Below are experts of layer 2 (counted from 0) of a mixture-of-experts language model. Rows are named router (the router's row for the expert), gate (a neuron's input weights, with its number), up (a neuron's input weights, with its number) and show model dimensions 0-31. Each number is 500 + 50 x the weight over its row's rms, rounded and kept within 0 to 999. Numbers have three digits each.
Before each expert's rows: a language model's description of what the expert responds to. This comes from a sample of Wikipedia text that the model never trained on.

# expert 12
Description: i-initial word pieces. Word pieces starting with i, mainly id, ir, if, iv, eng, as in Consolidated, Galido, middle, plus some heading "==" endings.
router:404501446479443483569523450540516552411419454487440422497514467402485520433490562528508468503566
gate0:518495444419505507487497585526494491548433558547505392453419561524525494449453530439414539495524
up0:379508552490479457498528510430426536546435462513540589534499427540505405611450514439503514501531
gate1:512496480525495526581532506595549542511414483529477478485508484470456492467364506443495527533509
up1:492499540513481483473550549536515438527511465494533541592559507480486490400502444538558537487395
gate2:393432457507511590465429511530561405454484492495423445438471511476490542392587573586529518455587
up2:616499558534555467550521505447530555448410419506540449483537502568508471580477445466503476512448
gate3:462507603551493353537504493546586318433513469444434525521564435454469514421517596513508493513408
up3:444525509467460482466461534592462514517454520489565443490529420553430538536516521521574471510427
gate4:495492534491446471474507457500645504507542502522495489452505532526463445564512560441550430438555
up4:577457460545578505529435527471461593513593404542522502500556463432560495485466458561436526513436
gate5:421466531497549563565429448509538466467466554513602498526481491548498466574510530565446553536508
up5:579490487528437500485505498480385565506439536496431480556554515459575403516533499479520557492399
gate6:421433451595516502554521547524542426485572547534527498519470549493478573495540489544502518466532
up6:450573520474470526482557543579416536548470443477481581487568481531500493501535505511475430465487
gate7:531451491489570480537444448496526475502435431452395547498483526488552526589553564466516542427547
up7:520527470477518453432501629573493536473556504641529547480548512527560511544574591475401412472546
gate8:370541495445488554493537487575522537486496506496407533491498523422548385502569444563571564551497
up8:392489475530460390510515428431554585475519523510521437414559554447408456498527464526542455503545
gate9:509462453454571574458526448500421567472464536486498493486386505496470549508528492514429485523504
up9:561430519411575435452416478443466486526473488555577483523511497603439472513458553524517502544493
gate10:549457522459484488540538487491394409505503509432477477541510376471585490438464591480497501530546
up10:455487551477501528522543443517442476438503527460502487518446451544581528430515576488506458525566
gate11:335467476466477510471580430581546488534436436438419376514466524502592506489483571526486446495508
up11:490486539502557541443569521496526520545461446507465412488534469496574462474393499504521491511475
gate12:471515529615506468525501435541506609440421528514512497467580447513657574597561480513457477542470
up12:471447482453421496511544444548471430461540498487544462551522617552474557468512522582461492491410
gate13:511508421533480469509529468373564520377473453526480485514528520474458513493533530458503502585497
up13:479515409490514415399528528421557566461434511558491495514465607536484516466474550528461445390495
gate14:414567487521475511632520516486500446522509491503436423467452417495417517517490536527469518545496
up14:584475501532523491484447562450492475494472488533425477493575487506463576520467508525531427414571
gate15:553438446485481604409406502344421580449511512544548528583512510470424508482506566487450461440388
up15:521564487542513547533436479472535443525475513462536586546518534556518393512601631582438428510550
gate16:469582433504466496510528486522437561445546555471490408513429487576482428529515566434480433562412
up16:480530436343537448602512509505488485569470465504520531510468548512518468521493567435539448562484
gate17:510497376478446522496472570518579525525442455473424473524568450513570512501539511613497448467515
up17:461481462418521532573468622543545448499557544518433446508426433482509548547524515521564552483545
gate18:570560452454523473468430425458473499443422553540521490432515569510595502520544580483464569488554
up18:578545589529456503515573539532466462548505502491495533585525419447537490580540419592501477525488
gate19:467585418448470450521433384424487476594431562554428440608491485461534483473447529541471572496580
up19:561443464550486405563556516406439466507451441385528512475571487489494530460541546565566499477450
gate20:453425423402516541464474547446499475463523538525452467545466532556498549462413562505432491586496
up20:550501525514544549488482455415461532569456473554428496503479528607445514492476450492510509527540
gate21:435485451490471579576558479467483501505564404523543555479419419527376490493538403555440500512534
up21:468521615465518601531446428541613494560423562535507566418588483535459523513428502472492533421477
gate22:524492481465502508618553520478505502502442472494532616428522511471435580453420519540554444527602
up22:527537409499539532563559444546535512507489519457452590493454471476457579549510516548586535548580
gate23:416451499496442457526539407469526500420528445455604431456578502493524476467508505550425502563429
up23:371502575531569463488478504504482508526512466511532565512468461439552616515553547408495478503478
gate24:406420531496551500463606503547553553450434452461437480475470473441452490501483526488507528520554
up24:445532523486594478383479466585388523510441466574422440541425512501497490488517499505509550469548
gate25:482493539446531456531494476588453464563504497495506441494522515502450634518576486454517478454425
up25:455516484470533435560525455569441459529613483524518381558564513493492539452596507403572401516535
gate26:482450481584584600515450511514473492454538527431501424491476522500422429503479532586379450494551
up26:607519511558487423401480500474506508483527537568513521546560483477445486547447371434532528562465
gate27:515426523462499503524520545440478524500506381548429492451609552524510518527499508439480425541559
up27:416533482511465488487475521490503488541473480459459504571396434559497482471507513508414558539432
gate28:415518506540481493490480489458510443482463440436468466516399488439444462470548459503436489500493
up28:486532527480474512553469470478487469447461576461542512514361592420536487435543424630518504493541
gate29:549542514431570523466541485547535442396463531496527487532554497453431509434516627564443451551441
up29:401634532447531396537497481562470425468515464456535493459480491522537501461619404506549495428471
gate30:423395529496539467525470543478524502422443498455443523479568482470502474452466474526474513477346
up30:499513520527544432583475427356501528541412544472488470508514468473567535550467496488518501470432
gate31:521466467488582478476533551486521483455453536574567462538479409517549437457519472494515502453598
up31:481461504627459578487433459530490475531547533535407451463393505463549448455556489456514552484443
gate32:357506503503478485528510513518473575449461510457421441527601420458480465520556585461514441553525
up32:537615553509490520515456499586441434455412456493464525454536442536469517603529501513600455489519
gate33:543446454442492469483456413521471492454593472501519414503441512462595428488526544544467525473513
up33:465530523503533500539541622430433566546485535488536599595491485600503501468386486469469543484524
gate34:544489546540542559529535399526560482469527520655495397568573467462506464474425537422505466541493
up34:453586561601529470457464480396487356508523510457485558453514538504485485532467499472481518435553
gate35:516555546557431508548493556417482593503560484547517452587463415482493559436535485475600520538522
up35:473562488518471491538481475570485493534477468422509476503454593500539464556499495510404583443441
gate36:480471551463464544434486487482537522515504501533473475467576516410458497441496461562514491566569
up36:477550433460500561525454473430464523511558497416479493531577449457483481510522492576550473553446
gate37:516513409494493504441460437512449479594525540405557613534518483402475466462499434476557540543520
up37:478518462474511471416496403575466501516524563430562467536524518546551456578460537554620523486568
gate38:521491471531515450438414456465572462585492496502527511553481451489472522417490607534478489532424
up38:560540477500461489489557464526519563441431464544476568440472591499481488549521494416581536529480
gate39:625515489491541464527578544593473605440514489573529449566540513511570436351494589588433438540475
up39:603592465522514506529543454519518560456451457540490523526464476551501394460478530500555435423498
gate40:505482595478515490540484521494495485399524401458487449534495418383546537510546593496519443461523
up40:442484460550519489577468526525446495492557472525384389498517483419512577469491530479548456498513
gate41:437500474474389471548515470516570487475508457487479508518474497470522477504489453464539378561547
up41:487531572505520461482450579507449444466440629552513481453485368527521536518542546541479615459488
gate42:525439505518548469511533467517576569375540521442492461580506460461570656436498534547492563431504
up42:519459488548494517540504502511597601461555476532477480443520412442535586524503510549508454559557
gate43:479498449374522465558408472595479438432536521483541455433447441513565574419499502464435460614455
up43:477540429448491435531465543565513422411494540536472560528494463478551515473499498427583539499542
gate44:447560578517587473528499412512558583591494413499464574456548434520493526533554562409543470604534
up44:506433471453470455513452497510461399524541508439524589462545550500425466491454468469508528576462
gate45:371515463383570497540504446486569472430490515437465466475612462511515525461472569482466555531483
up45:468524483547535555561520473534495534469490516451489500529504512547400484526544402508351545444497
gate46:456496474496468596467411406472592465479491515448458523530462531505483503501507571498448481500496
up46:451502559520552490507498498403490509522556538610453570506468551492458486515506477510552556505469
gate47:516551557460470503555537440531510563500557425517447568507534530512399482412562558386490503597497
up47:553509444474413449454538494611403613368511548468473525523467501475429480470490453508540500485503
gate48:461437385516503386483451529526500561520546450509522425543526437464520505485521505465494464565565
up48:513495451541476595458433407436538494444491495513584515550404477412465554466526451503476485531481
gate49:494543497518454513515503422527477484360402523567508490420483498495510469512479480537531532453548
up49:527525575384514498462534609474585456619527560433497407547471493443498510569601558419492491434488
gate50:414518529461514397527474491475491484492467510422481472451610463420505471464529518515502529525473
up50:487475500510501515527502498519479509455465494473464585480431455425431571492444536509517528499458
gate51:456521522501449414540492450489485543498505533488494470503489626501536521518387545484461514526513
up51:517585545521505474582525500488495449516521532404479494531520429543597546538616522454478568514473
gate52:527506460537483468532488418476523455466520528513406514459502615456396496509562551463499488478591
up52:526487593599517553545509496437497495533452569475469523505515510508541521523495456444453475525423
gate53:442556492535513510575561419509499490565403578485465533504610553464514437381487518531418411489560
up53:501463465552461506435470563513506542451604346474522445424462434555531522636503473513485490523455
gate54:432421549428521580498515470515562470529468551524475511537539431450505493550524528501445391445481
up54:482466483532422549566536560487456534505440474480416451579443577550479463540470480453616417498529
gate55:541369554587491530477528502557533516415482591485393506495559520489631446516462550512568377532465
up55:505598499545436465495545523368523504533566457478464528424476507562460504548472552432433544529459
gate56:445524439513540456578568415595488472486515536482430451497537498521520433482417518520527581502427
up56:522456445560548480515422556551510585430440493521512533539476536545515541556480501425507542550518
gate57:413464469510540547509486427430464554423423452423416454363472525464518538471510521536444524573551
up57:471447442510478464481509466507454411539540526559544453501458396445408489543534587536485438466452
gate58:543465565532494472547529512574464511457502440495509498464469485570522517491438457458491501473463
up58:484489646504498554472492503561466515474506482513564419436493431480367451502474487627530531483540
gate59:470610470523520492491547485585507591443491539481423485499524430467504533557511538556588410485512
up59:616464597508466563508519452466450538466500529490530471462539520397537475503469471495483497525517
gate60:489492410467565461475550506543499561516473477573427505566525429532539543516515480503471513535518
up60:601535581598483547525560528469437534512468462498444490498493433526585491476454492613489490505515
gate61:538480506509638522455389411527391525506481425487502492477493505492476501545526475524570453427556
up61:531527542524409545454468374547480498514526570461569535476541465500540506453537543474479509575558
gate62:394542497590579506488516482462525573480549497484468554492561466460522541502463503441433471455514
up62:508527569533603505495528426502464570470527457389466530573558555535379491507505535510454542497401
gate63:517526474456449583552488529551465562504514551451536488484620464432568555523410541493455478461499
up63:490506478598557463504517487411443464489464502585536561452468543500419463492513420405457552455543
gate64:528504458485571415570471571426440519487487418532444483567557432402444475531533513423480446455509
up64:574499435506537459482412511445537510438528540531411446561420478439432573461543500471444486439507
gate65:430475537524470539453480413467548518530516462575496549475532565533500435489510486443542598459469
up65:585553493515583481595509557637500480477468515494553554435489508415467501483473554536458435427461
gate66:554375466493455554513551471580499558558529543559451452477490413446474449524558582530449516487400
up66:471495419522544526454571515465488496434519633495390530476430483412564457484415542586623469395466
gate67:514527487545421524560527517473534564538506488563385499496467594404405516529508557453463421589537
up67:446483539410536446509526511476413585549416464589430466484481510437402490490534526506407481517572
gate68:457555621478504390441520460606493505504460464443549454546438485464630535395572524521497502536597
up68:596440502609457434489561529481616479572482464479500465415497538466568453461570477521517598470518
gate69:452559556531457456515640499509457495507465513465429430440610508470581475538465495488489526503517
up69:507418451446535521408507437497471430541496567536554479551508478538513423496526486449465547562519
gate70:416505583472501471521508511552486579450459474502547557515508514375453498520490511636529555424430
up70:446502566432514470506544453515476495604487484500488536529531402454414457469445505540547542504498
gate71:523588541434511541487499510478489554500519566463510461484560418565555464456475538414584575494514
up71:540491414473582460467554534448587506537520556609471535508494478593559481586531548419452484471506
gate72:504482541472518438637409452506487573476451546583506466473503493539433392523486474482445468542544
up72:441470428508541431500506480546551470578428424470496548488533485457566482554508457441491393568581
gate73:483429547408499525479421527562531538459415506484444494417480491461537534415470558489558442530504
up73:477505432559627553489412631514562509440497506546469442481480532520430454407535530575500492566462
gate74:363533400420438572536465492471494521484508446529491526566536569404466512462550457472517512459486
up74:623544511579478419469577452531463641559397473419539471427412516460552450492490509484476480517464
gate75:474429490514481552490558464465527494437442513500484428461433505503466541504563457418481534405548
up75:496435495541503485589531523461514501511456414501453571415524535468527428655470434533560492525500
gate76:476515474479439428521520426544513496486568463529494537444508502464590542497504490430547434547491
up76:550460499538440547560459463478516510481562532573546492496440544544500552571430421521484512455476
gate77:492545465531575591502520607514512461500517414517463452466495533518552486541569560489558461537453
up77:445547506491555512444601460443394469512499560458565496454476441475470586418566537523563533515497
gate78:476461395422455493493482544498490368391447552451446409480467489434486462523514469521470545449499
up78:479534414536465504551443566410484419432407521441432510462527513485519557385516524542515567486568
gate79:438406467519420523528534563464565574561423492438501510553480534408472576505428500489516602514496
up79:670521534490566528505428454440465381483515429544560477505472539552512483510480447561515419467503
gate80:366501469454507489515532524528480507443478417537606455491515509489535432473440549543532540511459
up80:419499494482534485505506449497474553535490512517437523422481523471448485571487536472441416578600
gate81:539546490435517528454506562467504516438495457463519503400518483436549443403520482412578507428451
up81:518609437453578501462496490456517441448416589435519497536481532519544493542479485473542342444496
gate82:445513547450399502500533517488513495514527389432431455482462458491451506499447562529510484511592
up82:523550509445534605454456471454482487493458594522525473445517488422504496486543468518444505506447
gate83:501375499489511513509557448385454432486559396448506509578456456454453497528389554534506500437471
up83:549544535455568408559581561535476477526528491466503577490493485517517472482447479530511575525483
gate84:416502478572477449475537475482518476544563512574532500480521479505350543577473589519509501551545
up84:576419487539507458495536502443432536539581478466414465468508497463389539520521516506499523470535
gate85:483465441463354450577553441487495484484407508437502507521571580534444506539528526516513420519477
up85:589481442546422507564514495542477416481530527497451481433564595517507571472475532566515457448523
gate86:431500458428471466483549475506486430462465573525550477553481448471486435473507501471505547498382
up86:548568518510528480523435475428437500576587541453511554444476485456525505600480414471675433551545
gate87:485462534522538609521478468566556498493373606475485535591412546455502589443539478514506502421572
up87:494486520453433464478468578441527549510498483366481445441507417524458481559537483520444520527504
gate88:541431438550524576571509391522470523448502464512543448462496511436552547478492638534410448535587
up88:502490429522440512458497527587562548625541495518489544501468523429404427457511484453516553450384
gate89:480548481485569513516545414510586602533363577568528481500479514585403389459393568466462535462453
up89:579399549449486594484580465483501452529455568527424546561530545469561546477456478476390454467569